config = dict(
    num_hidden_layers=9,
    n_experts=64,
    shared_expert_gate=True,
    num_attention_heads=8,
    vocab_size=8192,
    decay_fraction=0.456,
    final_lr_fraction=0.0,
    batch_tokens=131072,
    dataset='wikipedia_en',
)
Below are experts of layer 2 (counted from 0) of a mixture-of-experts language model. Rows are named router (the router's row for the expert), gate (a neuron's input weights, with its number), up (a neuron's input weights, with its number) and show model dimensions 0-127. Each number is 128 + 32 x the weight over its row's rms, rounded and kept within 0 to 255.
After each expert's rows: a language model's description of what the expert responds to. This comes from a sample of Wikipedia text that the model never trained on.

# expert 4
router [162 141 117 117  82 148 112 116 163  82 124 182 141 106 111 122 184 165 167 163 159 172 117 147 166 123 149 196 186  64  78 149 118 150 157 125 105 145 114 122 115 168 124  80 101 158 128 170 121 150 178 121 166 167 104 116 110 160 127 137 115 103 140 117 190 134  57 152  57 178 128 174  66 171  86 141  51 117 132  86 165 159 162 155 111 136  68 142 125 120 144 142 114  98 111 131 110 136 122 125 143 160 176 161 120  60 152  92  88 119 157 143  99 124  79 185 127 110 113 162 109 163 144 127 121  80  71 174]
gate0 [116 150 125  75 118 167 133  74 123 146 156  56 114  87 113 151 101 116 144 128 105 166 141 115 157  98 109 196  98 113  92  86 133 121 141  80 157 136 151 147 154 112 125 140 151 116 191 179  84 143 127  83 146 154 141 101 132 127  97 210 116  98 109 185 128 118  99 106 141 121 145 185 106 102  44 122  77 113 144 137 141 186 154  69 182 112 142 112 116  81 117 206 106 152 139 135 150 106 129 105 145 173 135 110  67  76  99 136  72 113 156 100 133 147  81 192 197  89 163 179 153 117 160 160  83 154 121 123]
up0 [ 85 112 115 160 153 153  68  97  76 112 117 116 131 118 128 129 169 168 141  83 120 205  92 121 192 149 174 155 126  67 150 170 125 158 134 119  84  92 104  97 123 132 155 139 171 106 115 153 153 181 161 111  43 132 144 162 143  62  90 136 138 165 105 129 130 106 114 136 138 113 173 138 111 111  97 176 119 172 140  96  90 117 105 127 122 149  92  76 127 102 182 165 174 186 125 122 164 174  79 189  61 112  90 177 137 136 129 146 119  59 125 125 114 110  85 133  86 143  99 132 180 115 170 151 129 163 114 148]
Opening pieces of long or technical words, often in taxonomy and biochemistry text, such as so(dium), Hyph-omo-, hydro(lysis), fun(gal).

# expert 27
router [128 108 133 106 145 119 129  93 128 106  79 178 136 132 128  65 181 152 157 130 106 131 179 148 117  76  68 111  95 111 113 120 125 144 154  82 124 193 140 176 114 160 112  84 109 104 170 145 144 106  81 123 175 109 129 111  70 161 176 111 173 136  88 145 167 198 115 188 126 209 132 138  81 134 124 150 124 127  99  85  84 164 145 152 118  98 137 155 145  97 166  96 100 192 151 116 185 137  53 100 175  44  93 133 144 111  93  82 166 180 151 174 133 119 148 142 149 155 100 121 189 101 131 146 134 113 125 110]
gate0 [110  96 161 125 151 169  97 157 154 161 100 154  90 195 107  82 116 109 144  95  84 174 107 202 113 138 165 128  79 143 137 169 129 115 143 126 204 180 179 126  67  95 137 145 142 123 133 124 114 104  52 164 164 100 146 120 183 118 144 133 131  94 103 169  76 132  98 100 137 145 180 155 164  70 209  83  96 176 103 105 162 140 143 158 109  92 144 159 124 138 119 104 118  95 158 136 148 127 175  58 106 100 190 175 131 105 111 133 117 120  72 137 105 135 116  85 116 117 121  96  80 127 107 121 117  82 126  94]
up0 [167  92 125  91 146  70 127 105 100 163 130 136  75 102 165 105 188 130 130  55  94 154  57 160 142  97  98 136 124 140 142 126 152 150 151 183 110 161 162  95 155  95 152 118 133 151 158 116 147 130 129 140 132 131 151 153 128 112 167  81 176 129 149 115 125 101 158 110 123 126 168  97 102 116 182 122  92 124  95 127  55 123  96  69 123  99 147 116 110 116 100 167 176 149  84 156  87 122 119 148 153 165 186  94 111 116 164 126 110  71 131  64 142  89 108 126 115 133 109 106 142 104 117 193 191 112 142  59]
Opening quotation marks, parentheses, braces and capital initials that start a name or title, often before CJK or Arabic script.

# expert 17
router [161  83 123 112 114 126 141  92  92  81 144 147 137 137 136  77  89 183 116  65 113 161 170 177 173 128  97 111 206  66 146 175 133  90 171 138 151 144 150 142 120 117 177 109 157 127 150 117  43 111 120 162 142 117 158 144 170  95 130 117 133 114 171 147 158 112 149 182 135 125 148 165 118 111 148  92 109 102 178 104 148 107 109 165  88  91 142 160 132 137 119  79 132  90 103 182  82 156 182 139  99 140  60 123 122 154 147 116 146 115 142 203 111 166 128 153 122 156 113 176 134  99 108 115 162 113 102  92]
gate0 [158 168 121 108 141 112 141  60 124 118 149 123 101 160 158 125 115 147  73 154  94 114  77 189 146 134 175 194 171  46 129 143 128  82 195 149 130 120 163 129 152 144 101 159 154  98 106 114 119 101 122  81 196 106 123 140 153 151 135 172 114 145 163 104  86  84  92  67 126 104  92 129 182 165 123  91 172 168 189 120 148 190  91 135 124 114 106 136 115 134 153  74  81 109 118 100  89  94 155 128 157 168 160 111 159 179 122 137 159 138 129 156 158 139 160 160 135 129 110 136 157 160 105 108 145 131 144 208]
up0 [144 145 136 127 123 100 150 106 150 152 104  91 142 160 129  86  65 106 152  70 150 136 130 106 114 106 215 168 108  98 147 179 162 155 135 146 132  87 109  92 124 126 100 168 151 165 165  82 107  86 108  89 166  66 171 162 134  99 128 118 124 106 155 106 127 163 113 164 143 143 157 107 156 183 169 166 130 169 132 195 121 170 122 128 122 173  83 138 175 116 197  95 134 179 135 111 102  91 111 139 157 167 105 151 168 175 126  74 112  81 175 167 124 130 139  71 138 186 121 118  95 131 133 122 200 151 100  89]
Short two-letter syllable pieces such as do, co, go, to, Co, Pa, often the start or middle of a name: Overdose, Aberdour, McIntosh.

# expert 44
router [113 164 107 136  97 118 130 154  88 105 100  70 119 108  93 191 148 110  90 128 142  81  88  81 107 103 118  91 202 207  88 118  84 169 167 141 114  94 120 135 108 126 169 126 139  55 128 113 138  92  89  83 127 117  85  77 117 124 100  88  65 120 167 163  82  96 122 105 140  85  85  88 153 131 110 125 109 135 141 171  98 117  76 117  89  93 182 165 140 208  84 183 120 129  96 176 172 158 120 124 133 125 131 116 162 156  92 100 117  85 100 151  83 108 109 146 134 144  82 120 116 102  82 131 129 135 142  67]
gate0 [116 116 117 109 137 138 133  93 122 132 117 101 163 161 112 110  74 102  70 134 114 101 117 172  97  85 127  52 131 144 121 113 160 130 132 132  93 151 148 138 105 146 147 164 127  87  95 121 133  75 121 162 119  90 132 143  98  82 114  94 115 188 130 128 131  72 134 172 132 183 157 121  98 131 158 121 133 125 111 127 150 152 128 129  74 123  63 148 200 172 156 137 154 157 163 122 109 158 123 139 137 101 137 170 141  69 153 146 107 125 123 187  95 117 114 131 141  93  46 146  70 116 129 154 136  67 162 152]
up0 [113 137 131 104 141  47 139  84 161 145 132 143 119  86 162 130 113 152 111 137 148  78  67 190 140 125 172 128 188 155 149 138  96 106  80 110 121 123 145 110  58 130 135 147 146 127 168  92 168 141  91 118 152 117 105 110 101 147 118 117 204 138 119 110 144 157 126  94 166 154 173 106 142 124 148 148 171 111 131 108 200 133 180 168 110 133 118 146 125  78 110 169 180  95  71 103 168  68 144 189 144  75 127 120 131 126 105 158 104  99 106 120  81 156  94 150 134 130 167 119 130 153  54  81 119  88  86 108]
The possessive his or her and career words in athlete biographies, like began his career, earned his first cap, football.

# expert 46
router [136 155 127 122 174 179 120 161 112 146 136 111 118 179 141 131 105  88  77 136 102 151 107 111 121 158 111 144 146 133 202  78 140 107 208 183 100 106 111 148 153  93 144 145 101 130 170  95  93 141  92  95 120  94  80 118 122 160 127 111 161 136 160 155 102 152 152 104  97 164 140 110 115 108 141 162 127 103  58 131  64 149 100 123 152 118 108 149 157 106 175 108 133 161 119 118 185 165 178 106  93 196 126 142 150 129  89 112 148 186 186 121 123 143 122 127  98  86 147 109 191 113 133 113 135 151 216 168]
gate0 [172  88  94 107 137 167 171  93 115 160  90 173 111 202  94 151 113 173 140 194 172 126 116 185 101 126 111 136 155 166  95 158 123 144 223 162 156  96 124 145 143  89 151 109 164 107 134  98 108 164  61 119 104 116 122 112  96  38 120 141  86 169 104  56 114 176 174  97 126 179 158  87 134 135 132 177 131  94 148 156 135 115  94 159  51 102 149 195 195 166 122 191 110 122 126  73  97 151 114 102 156 119 195 136 108 136 168 132 132 179 118 182 121 125 139 102  77 117  96 103  99 111 133 111 157 170 156  49]
up0 [173 117 139 121  93 138 121  86 185 161 122 109 117  94 108 159 110 173 129 178 196  90 124 155 125 122 142 143 111 141 155 133 110 103  86 125 192 132 130 115 147 114 121 142  73 164 156  91 160 109 118 162 153 125  74 161 136 100 172 114 134  95 120 150 158 191 134 134 146  78 103  96 185  82 129 190 111 114  86 138 189 140 226 124  60 127 126 151 137 120 149 107 130 109  98  92 113 161 116 114 137 133 148 111 131 135 142 130 173 203 128 137 132 133 134 140 135 121 116 114 188 150 153 175  87  50 164 124]
Closing quotation marks and parentheses ending titles in track lists and filmographies, plus spaced dashes between song, artist or date ranges.

# expert 13
router [165 162 182 103 147 172 168 148 171 149  77 188 162  71 114 193 135 152  99 105 127 135 103  64  93  76 113 176 169  99 127 105 101 166 139 171  93 125  72 109 126 110 141 107 105  41 138 147 158 117  88 111 150  99  97 134 136 167 200  24 172 119 133 171  85 171 126 122 113 146  93 132 120 109 104 118 168  90 181 140 123 157  91 152  99 113 150 117 127 145 132  84 152 136 139 131  87 141 138 101 113 146  76  83 105 132 136 144 111 177 135 152 115 120 124 158 157 101  73 147 166 155 104 117 162 189  96 166]
gate0 [101 134 186 113 155 149 148 173  98  83  53 145 161 101  98 100 123 101 118 131  77 133 114 118  92 124 135 115 131 130 160 149  92 104 106  25 121 154 100 131 102 127 127  87 157 102  75 139 126 181 139 139 136 115  79 171 132 156 181 177 131 130 126 133 113 115 183 141 147 185 145 182 139 130 147 115  91 139 134 129 173 150  92 151  88 157  96 204 119 142 130 173 100 102 105 161 143 115 159 125 120 122 112 120 190 103 135 106  93  96 113  87 169 133  34 162 131 189 131 104 119 112 131 151 189 161  64 123]
up0 [194 125 153 139  90 164 123 155 133 147 120  88  77 153 112 109  90 165 136 100 113  95  97 203  88 106 183 126  92 161 104 145  90  92 125 149 111 173 192 157 164 201 152 115 125  80 114 127  79 160  90  94 148 144  74 189 136 138 122 134 142  83  93 143 114  96 168 115  97 129 132 178 123 144  74 138 122 170 145 111 154  79 114 118 156  95  81 171 107 142 154  87 109 130 169 182  99 150 102 107 112  80 136 110 140  79 154 157 137 102 136 190 116 208 110 165 102 111 113 149 133 100  96 175 145  95  79 136]
Opening parentheses before dates, units, glosses or notes, such as (Iran), (5 ft 9 in), (1960; also plus signs and numbers in tables.

# expert 6
router [127  84 174  65 170 113 126 102 144 121  71 135  99 159 160 102  97 155 128 174 140 135 135 123 126 141 156 146 122 113 159 132 148 154 129 134 147 152 219 146 123 115 109 126 133 117 146 123 113 120 112 137 137 171 111 155  91  57 149 118 132 105 114 113 136 121 146 162 131 119 153 158 122 218  88 100 101 170 113 133 108 178 142  15 118 161 148  90 101 143 138 128  60 152 130 110 170 143 104 127  82 166 127 160 137 177 120 182 144 143 125  84 202 154 103  78  88 120 150 180 138 141 103 119 150  68 114 159]
gate0 [122 144 186 112  96 138  80 145  92 128 128 154 178 119 158 139 100 140 116 121 129 128 110 108  92 155  81 109  86 104 102 158  91 152  93  87 113  88 134  64 107 119  79 165 126 117 151 107 162 160 117 119 117 147 154  92  99 128 156 181 140 114  83  97 130 163 127 190 139 209 142 158 110 180 121 120 113 134 127 105 134  77 122 193 104  97 147 162  85  70 125 147 116 113 159  65 160  99 170 128 180 119 153 160 178  97 141 105  92 100 104 167 163 113 125 128 153 101 103 152  99 106 159 123 120  61 144 150]
up0 [144 147 153 115 113 152 114 104 186 131 134 151 107  84 214 108 106  73  97 125 151 136 123 190 109 125 104 167 130 104 122  86 160 172 143 148  81 108 108 113 115 138  78 114 166 114 169 134 164 153 102 143 167  90 157  40 103 144 103  36 112 103 135 149 170 111 211 130 118 111 134 136 147  95 172 119 186 182 130 114 119 139  81 123  54 176 150  75  97 142 126  66 125 116 112 179 137 147 130  79 146 110 173 122 204 172 116  85 179 108 155 146 136  95 100 135 170 151 127 126 130 124 117 121 136 180  97 116]
Digit pieces of numbers in tables, infoboxes, dates, coordinates and vote counts, such as 24 in 1,242,459 or 13.

# expert 22
router [ 65 122 101 151 147 134  83 139  81 115  51  91 103 157 169 162 128 159 177  94 112 121 168 136 117 156  74 147 113 108 179 152 138 158 147 126 107 160 195  97  76 162 144 119 134 175 106 101 145  63 115 147 127 133  68 114 143  92  98 157  61 166 209  82 123 208 212 231 152 128 109 133  89 137 116 129  84 168 136 151 108  81 125 115 155 142  89  91 157 110  94 153  98 161  98 154 143  93 112  99 117 114 154 169 125 119 112 144  96 128 157 129 132 145 149  94 107 120 124 139 153 102 127 185 138 135 113 122]
gate0 [ 87 156 177 119 112  86 184  75 186  53 150 113 127 161 113 115 117 123 144 150 131 119 173 171 119 118  83 155 129 106 138 156 112  60  59 107  60 103 154 118  80 126 134 137 144 137 135 152  55 189 136  88 103 112 122 101 139 174  66 123 149 138 127  71 136  66 121 144 148 149 104  35 155 153 144 137 145  99  83 135 128 104 166 107 102 101 100 115 145 105  81 132 169 152 110 135  95 148 134 136 146  61  89 163 149 108 150 101  88 155 103  73 162 145  92 140 132 143  96 141  66  43 147 115 108 107 143 161]
up0 [ 86 165 120 142 136 149 134  81 114 137 148 130 103  96 125 142 101  75 178 135 159 114 117 144 104 217 163 133 133 130 162 194 144  93 141 100 107 117  80 155  82  59 180 129 124 130 119 133 133 127 161 154  98  90 161 127 152 148 101 106 156 139 155 110 178  83  90 114 145 164 153 152 106 113 125 109 172 148 126 112 145 170 124 130 100 109 130 105  87  77  56 221 130 119 140 159 162 127 166 125 130 115 144  56 159  87 118  83 153 106 106 123 179 147 159 160 154 129 113  80 123 206 139 177  96  98 167 126]
Pipe characters between table cells, mostly after numbers, percentages or names in election, sports and chart tables; also semicolons in stat rows.

# expert 59
router [ 74 134 134 113  98 130 115 121 135  90  90 109 119 142 156  75 180 106 139 194  64 153  71 174 160 178 153 125 145 152 105 150 137 131 128 113 147 158 146 137 120 193 127 112 174 162  95 101  89 134 118 102 157 158  95 115 123 102  58 148 153  96 133 113 160 157  87 131 158 149 189 111 101 130 109 171  74 121 123 109 152 142  88  95 131 123 153 174 130 148 160  79 123 106 197  99 155 105  95 143 189  57 149 134 131 107 135 143 202 136 115  97 114  76 142 144 134 157 163 188 122  76 100 111 132 144 103 139]
gate0 [126 140 126 166 149 179 191 224 130 101 157 102  68 129 124 112 103 128 142 145  83 135 103 100 117 114 141 108 121 166  91 202 115  88 118 126 129 137 146  75 182 210 150 114 120  98 175 148 116  89  89 167  81 180 134 123 178  88 119 128 136 168 129 135 119 148 125 119 155 149 122 112  83 181  91 110 177 120 125 127 138 156 110  71 115 100 100 164 144 179  65 155 119 130 139 154  84 118 102 107  98  73 107 102 125 120 144 159 126 136 148 119 137 119 139 177 116 126 178 144 142  94 166  94 116  87  96 208]
up0 [ 36  87 133 113 112 148 130 159  87 112 181 136 123 121 191 116  96 146  95 150 142 129 107  94 138 111 116  62 124 150 147 114 189 155 132 173 209 177 101  69 138 134 108 128 164 130  88 171 175 150 120   0 130 145 114 104  97 136 195 126 133  92 139  99 187  76 138  77  93 164  98 100 106 133 110 119 105 154 163 145 103 132 166 117 153  89 110 187 165 160 103 106 130 196 140 106 133  87 125 116 102 165 119 112 139 117 109  95 125 139 150 172 171  95 175 111 161 132 159  93 117 158 137 113 103 162  98 108]
First piece of a split word or name after a space, like Ad, Am, Sp, dis, rec, often inside quoted song or album titles: Consumer, Depth.

# expert 19
router [107 129 113  84 126  64 109 159 168 161 144 133  93 144 126 156 138 129 143 130 203 114 105 103 138 141 110 125 102 103  71 161 127 127 175 165  67 108 143 127 112 120 105 170 127 117 160 126  85  61 129  56 135 110 124 118 106 156 126 161 196 152 160 138  80 112 138 148  96 143  97 133 170 112 183 132  43 118 199 133 119 142  82 164 118 158  40 136 148 142 113  65 147 110 136 133 136 143 145  96 158 151 134 140 107 156 189 107 120 139 129  84 116 137 162 107 106 136  70 128  71 177 106 141 159 176 109 130]
gate0 [100 135 218 166  53 100 140 135  96 136 148 147  73 132 117 128 126 152 153 112 113  96 106 180 136  94 176 140 155 131 114 142 130 111 118 155 111 124 155  91  85  80 151 130 156 200 150  54 122 101 127 196 121 104 117 147 131 126 122 149 122 100 155 136 155 109 161 144 150 113 115 145 189 164 128  64  31  85  73 124 182 165 107 115 105 142 141 139 118 169 124 179 143 138  93 118 122  86 142  81  87 132  85 171  85 140 124 154 158 107 162  75 121 121 184 125 134 136 111 111  94  48 102 135 160 129 132 142]
up0 [ 85  98  66  81 138 127 160 173 180  87 173  80 199  95 164 118 140 140 141 125 132 124 155 100 139  58 143 143 105 158 154 132 144 123 149  52 171 127  98 134 126 179 107  79 120 102 140 130 101 121 128 102 121 168 166 138  58 173 211 160  94 145 116 161 153 157 144 154 107 143 144 147 102  76 133 120 176 155  53  92  66 157 159 118 180 128  65  98 164 109 162 163 124 129 128  66 159 116 108 159 153  72 124 108 178 105  99 110 119 101 119 156 154 157 126 145 133 102 128 128 170 126 110 181 109 175  91  94]
Subject pronouns he, she, He, She in biographies, plus infobox field words like Born, Date of birth, Directed.

# expert 9
router [111 128 161 127 165 111 174  53 151 102 144 103 173  87 136 129  84 128 127 113 138 166 155 164  57 117 142  85 168 141 120 123 140 134 175 176 130 127 160  83  89 135 173 112  58  86 137 141 171 104 168 167 161 113 148 103  63 180 167 100  97 107  90 150 160  78 173 112 149 101 103 113 150 142 124 130  99  88 148 103 110 135 170 141 124 145  76 156 130 148  90 146 110  87 165 151 123 122 136 126 117 146 165 122 178 125 122 140 111 119 118 208 134 165 178  94  88 152 136 101 106 156 144 123 102 185 119 102]
gate0 [107  81 152 108 126 130 173 110 153 112 110  92 116 109 149 127  76 109 171 134 146 162  58 149 106  92 132  93 142 129 179 124 140 128 117 148 131  98 117 117 138 122 101  87  84  97 130 104  93 176 119  65 174 111 131 127 109 111 123 113  92  44 145  64 152 113  94 142 122  91 175 160 142 171  71 184 130 132 106 123 150 106 102 112  80 208  86 178 176 128  82 110 159  96 122 157 141 127 121  79 118 119 109 141 134 162 152 186 106 142 100 157 189 180 178 123  83  72 144 100 150 109  72 130 167 125 155 114]
up0 [161 125 144 163  35 110 129  74 113 123 166 134 181 120  85 157 114  70 137 144 143 132 160 147  46 158 143 141 148 163 101 139 113 132 168 160 136 141 128  92  83  85 156 128 149  70 149  58  89 124 129 134 145  88 136 141 117 190 154 144 119 136 189  71 118  61 109 112  65 116  68 105 135 106 102 100 156 133  70 175 173 100 120  79  76 149 171 114 102 176 111 100 165 134 145 101 126 122  95 120 122 161 146 137 122  92  76 113 154 133  99 198 132 166  77 134 110  88 113 146 100 204  49 130 174 130  97  73]
Country and nationality words such as India, Japan, Russian, plus byte pieces of Arabic, Cyrillic and Japanese script within transliterated place names.

# expert 61
router [112 126 133 161 191 139  98 108 166  92 115 158 160 108  92  74 150 129  83 151 149 115 153 106 117  88 179 122 136 126  43 111 107 117 127  96  86 153 161 158 118 160  89  88 129 171 134  91 175 128 188 161 115 124 142 154 108 135 172 131  23 154 101  99 136 135 133 125 132 146 176 124 149 101 183 139 134 117 104 119  94 131 149 112 149 135  99 120 122 172  86  51 145  90 184 215 101 153 133 142 131 150 115 158 106 147  79 148 128 136 188  99  83 133 149 136 176 138 112 124 137 183 152 170 142 153 108 141]
gate4 [ 64 122 127  76 160  93 136  93 104 139  53  99  88 104  93 134 132 156 120 164 105 145 138 118 159 133 117 163 114 143 120 205  93 160  89 156 172 161 146 140  92  81 146  88  84 146 152 123 138 149  73 151 159  70  88 173 100 140 138 148  65 150 197 135  80 167 135 149 117 164 130 119 126 149 141 143 117 144 187  81 218 165 150 156 133 149 119 119  99 163 110  81 151 177 180 155 167 137  49 162 149 128  80 119 175 120 124 151  95 143 152  48 137 193 154 116 163 157 109 135 115 148 131 126 107  90  77 119]
up4 [ 90 142 175 119 128 164 104  66 138  79 169 134 136 120 120 135 140 168 180 113 144  82  91 134  47 117 112 124 167 123 126 131 154 122 109  85  43  92  99 138  89 136 155 106 145  92 166  63 105 103 132  40 115 152 138 112 175 138 139 100 117 156 137 132  98 168 165 126  98  70  91 146 100 133  97 121 120 151 128 114 111 135  91  93 119 123 155 120 117 157 138 134 122 169  73 103  73 132 152  85 151 131 103  99  83 139 131 101 151 211 138 119 147 176 150  94 152 147  94 203 111 169 186 151 175  82 134 185]
Syllable pieces within South Asian and similar names and places, such as ja in Punjab, aha in Abahani, stan, sha, wa.

# expert 36
router [143  74 184  93 146 165 109 152 153 131 127 149 167 155 116 158 178 142 130 160 132  56 121 166  97 139  82 101 104 142 133 119 146 108 159 154 111 143 128 141  84 116 135 150 135 103 149 161 174 139 179 103 134 176 163 118 143 167 158 112 157 171  50  82 138  85 110 124 169 145  78  90 143  85 157 130 127 138 157 120 126  84 133 180 115 152 171 104 103 153  38 117 129 141 145 128 200 132 119  37 128 133 102 114 168 123 106 134 141 104 102  92  94 146 108 156 144 100  84 100  80  74 141 119 124 117 194 195]
gate0 [112 159 150 188 101 162 141 103 112  66 137 170 146  62  92 137 144 168  98 191 132 142 116 223 189 119 102  93 110 133 106 127 124 148 126 164  79 139  69  85 175  68 116 111 164 101 134 130 145 161 135 155 125 190 136  98 118 136 137 146 135  82 107  65  97 192 183 140 143 148 143  84 163 168 143 162 103  71  92 108 143  89 149 113 132 109 145 147  98 138  88 131 135 128  81 156 158 127 104 116  97 123 135 115 123 142  95 122 164 108  87  65 197 111 151 158 100 123 139 148 149 117 168 139 122 165 163 132]
up0 [128 171 111 130 113 106  82 140  99 108 131 152  95 190 140 167 167 116 105  86 149 129 141 128 151 129 104 128  81  51 150 188 106 112 128 112 139 164 153 122 175  82 132 167 150 103 161 151  48 111 123 158  85 129 120 146 122  58 137 139 113 190 212 131 119 112 134 125 156 158  63 142 167 191  22 120 113 145 119 138 107 188 107 149 111 120 115 130 113 103  67 119  83  85 125 137  86  82 196 131 121 120 134 113  95 178 143 134 142 149 142 116 112 152 128 163 153 203 130 124 140  99 107 139  94 123 135 141]
Ordinal and sequence adjectives after the, such as first, second, last, same, 11th, plus odd word pieces like ud in puddle.

# expert 33
router [120 191 178 143 120 120 150 139 141 139  82 136 100 131 138 200 163  81 195 204 131 136  82  99 137  93 100 130  91  91 106 161 143 146 154  39  84  75 104 133 121 150 103 128  90 145 106  70 165 160 100 157  77 121 133 195 184 167 177 144 157 134 110  74 102 175 129 100 172  66 132 168  55 129 134 143 134 106 162 133  94 103 128 138 168 120 110 110 128 159 148  86 150 107 113 174  85 127 172 128 135 115 133 121 125 113 100 116 137  81 135 132 121 142  75 130 167 175 154 142 152  49 181 110  82 119 140  82]
gate0 [ 97 131  85  97 149 110 109 161 110  70 150 131 111  88 177 187 110 114 112 130 142 192 117 161 125 188 161 121 118 191 122  87 166 135 133 146 182 142  86 157  71 134  89 154 144 197 114  96  76 175 148 116 113 119 154 104 138 110  93  80 123 147 125 150 116 145 143 139 117 102 125 173 101 196 144 135 146  87 158 130 160 128 110 171 118 158 129 229 177 119 160  80  82 136 156  79 140 120 160 147 113 141  74 127 104  97 102 136 113 193  87  81 118  94 161  82 179  56  94 160 112 126 195 108 132 137 149 137]
up0 [144 135 160 130 189 137  97 102 177  63 171 153 147 132 178  92 174 126  80 142 137 108 156 130 162 167 140  86 132 175  88 119 128 123 132  84  85 116 141 152 166 110 140 148 160 132 140 139 102 158 138 105 112 119 167 163 144 107 127  52 135 129  66 110 126  95  97  97 132 103  83 151 132 161 124 142 132 137 127  93 127 104 121 128 143  95  99  52 170  72 160 136  82 123 123 142 153  83 114  95  88 138 110 113 135  90 151  79 172 144  93 144  91 158 116 134 129 164 165  98  89 177 160 104  81 107 100 136]
Single consonants and clusters in the middle of words and names, such as f, p, ch, end, as in Ethio-p-ia and Superint-end-ent.

# expert 56
router [104 129 161 171 149  76  76 141 145 132 114 111 144 157 190 162 155 152 118 128  96  98  86 103 133 130 165 118 136 158  59 152  95 159  81  50  98 125 124 108 111 103 129  86 120  34 172 148 109 129 120 162 169 145 128 141 162 100 115 152 125  81 149 145  56 163 134 120 124 159 102 102  80  95  60  66 107  90  99  71 136  78 148 188 147 112 115 145 119 153 105 117 126 134 120 151 174 149 165  94 163 184 132 115  93 113 123 137 126 104 108  72 125 142 174 137 128  79 102 108 134 154 162 141 120 156 142 131]
gate0 [147 129 125 169 122 163 122 104  86 162 120 128  72 122  90 114 102 161  86 106 156  52  96  99 129  74 120 108 126 107 104 135 191 108 153 183 121 112  82 127 186 143 198 109  87 144 102 124 163 137 119 104  88  88 158 156 165 121 151 169 130  91 144 131 107 129 175 146 111 132 162 111 116 120 135 160 114 157 107 194 167 137 145 123 101 122 126 163 148  73 158 149 159 138 122 143 116 138 123 128 132  87 109 125 129  83 114 174 116 195  60 107 180 128 114  93 124 114 173 177 136 185 101  91 100 193 177  84]
up0 [197 124 146 125 112 149 112 168 107 153 174 107  81 121 177 145 106 138  82 156 164 152  88 113 121  77 101 130 131 195 115 134 107 173 110  99 111 169  73 155  96 173 141 146 128 147 125 143  87 145 106  74 106 138 129  88 126 156 129 141 193  94 128  92 109 114 109 186  73  97 189 110 137 143 115 142 180  91 121 132 133 107 148 116 151  80 202 138 145  83 133 120 129 107  71 146 182 105 189  87 122 148 100 119  96  91 116 186 148  63 163 147  76 149 100 150 111 143 129  77  78 110 100 176  85  73 112 152]
The pipe starting a wiki-table row after a line break, plus list hyphens and prefixes like non, double, multi.

# expert 12
router [152  60 124 148 170 168  91 172  94 148 161 109 197 103  91 100  91 103  99 154 174 111 133 158 126 120  92 164 150 148 160  90 109 173  82 116  98  75  93 123 151 126 153 135 115  94 127 160 113 104 115 138 110 100 140 111 131 148 163 113 165  99 108 143  90 119 128 112 130 178 109 127 138  96 119  87 158 100 151 116 191 180 161 150 146 125 111 112  91 151  63 106 135 137 122 161 131 152  38 137  98 106 111 118 143 200 101 160 114 102 122  97  66 146 176 131 172 186  87  89 145 139  72 107 126 158 136 129]
gate0 [ 83 162 115 156 179 133 150 172 129  92 154  91 129 120 146 153 149 139 105 171  94 109 133 144 141 108 164 101  46  95 170 135 124 179 139 128  81 164 171 135  95 165 171  77 129 103  94 126 107 147 163 144 103 115 103 170 145 134  85 216 132 137 103  82 102 107 165 126 107 161 182 177  93 139 187  63 117  87 100 129  62 145 136 174 133 159  40 160 124 101  96 114 146 111 112 146 124  91  98 119  71 109 115 147 191 133 142 198 158 124 142  90 143 150  55 165 214 130 130  69 122 113 141 106  83 127 180 144]
up0 [143 164  99 187 126 152 134  91 168 109 121 127 107 133  89 132 126 166 109 121 111  83 122 133  86 149 108 129  73 175 124 153  68 138 135 164 121  90 134 134  93 116  75 186  98 179 107 153 154  77  96  64 189 146 151 136 113  88 147 169 138  99 167  87 122 121 203 114 156 165 115  75  98  98 107 121 139 137 147 125  50 139 146 118 138 186 131 159 139  61  71 140 150  84  88 123 109 126 138 144 133  96 154 162 129 115 144 144 107 101 126 145 149 137 143 130 144 145 141 179 138 185 115  70 120 119  95 159]
Slashes, plus/minus signs and table pipes in numeric tables, plus the nouns time, century, rule and suffix pieces like ary.

# expert 52
router [161  85  84 160 131 126 163 117 169  90 167 132 165  86 158 158 133 199 168 133 133 130  73  93 140 173 168 121  80 184 105  93 103  94 145 135  61 116 181  98 128 149 150 178 153 167 160 129 120 161 137  96 115 141 145 112 158 145 177 107 138 127  80 161 128 106  96 132 126 152  76  60 132 105 148 100 175 160 125 114 139 108 159 149 155 188 136 146 150 101 120  99 136 151  63 113 127  74 162 143 117 119 104 150 126 138 115 145 105 195 135 129 123  96 116 155 172  98  95 124 171 125 174 184 115 112 150 143]
gate5 [ 93  80 200 131 177  97 131 131 152 118 168 113 155 122 125 114  70 141 128 110 140  74 134 102 207 116  97 177  73 148 159 157 118 111 140 121 145 111 112 174 133 139 127  84 149 186 101 109 104 150 142 143 114 115 151 192 150 190 142 107  73 131 175 115 156 109 136 157  90 117 159 149 128 119 127 125 153  86  95 102 158 124 117 112 116 111 111  93 109 161 104 196 196  87 145 120 116 200 115  99 136 149 126 163 151  76 150 128 119 126 138  77 148 105  98 144 103  84  86 207 168 162 129 172 123 108 116 197]
up5 [136 109  95 113 145 135 142 104 111 122 114 116 166  93 116 125 197 131 136 120 110  64 147 155 108 187 103 195 136  76 192 154 104 112 151 121 119 130 136 136 163 120 129  93  41  98  84 134  75 170 148 138 155  85  89 120 127 111 118 111 141 133 158 146 167 115 212 109 125  79 150 128 134 102 155 167 115 110 117 146 157 142 126 121  65 144 164 134 138  73  97 101  71 105  88 110 174 179  34  93 178 126  66 129 197 161 162 124  96  83 104 116 144 146  46 134 160 145 117 146 132 123 144 167 133 112  99  95]
Verbs and nouns like over, played, won, born, war, Preceded, plus inner word pieces such as S-li-de, comp-ens-ate, Victoria-n.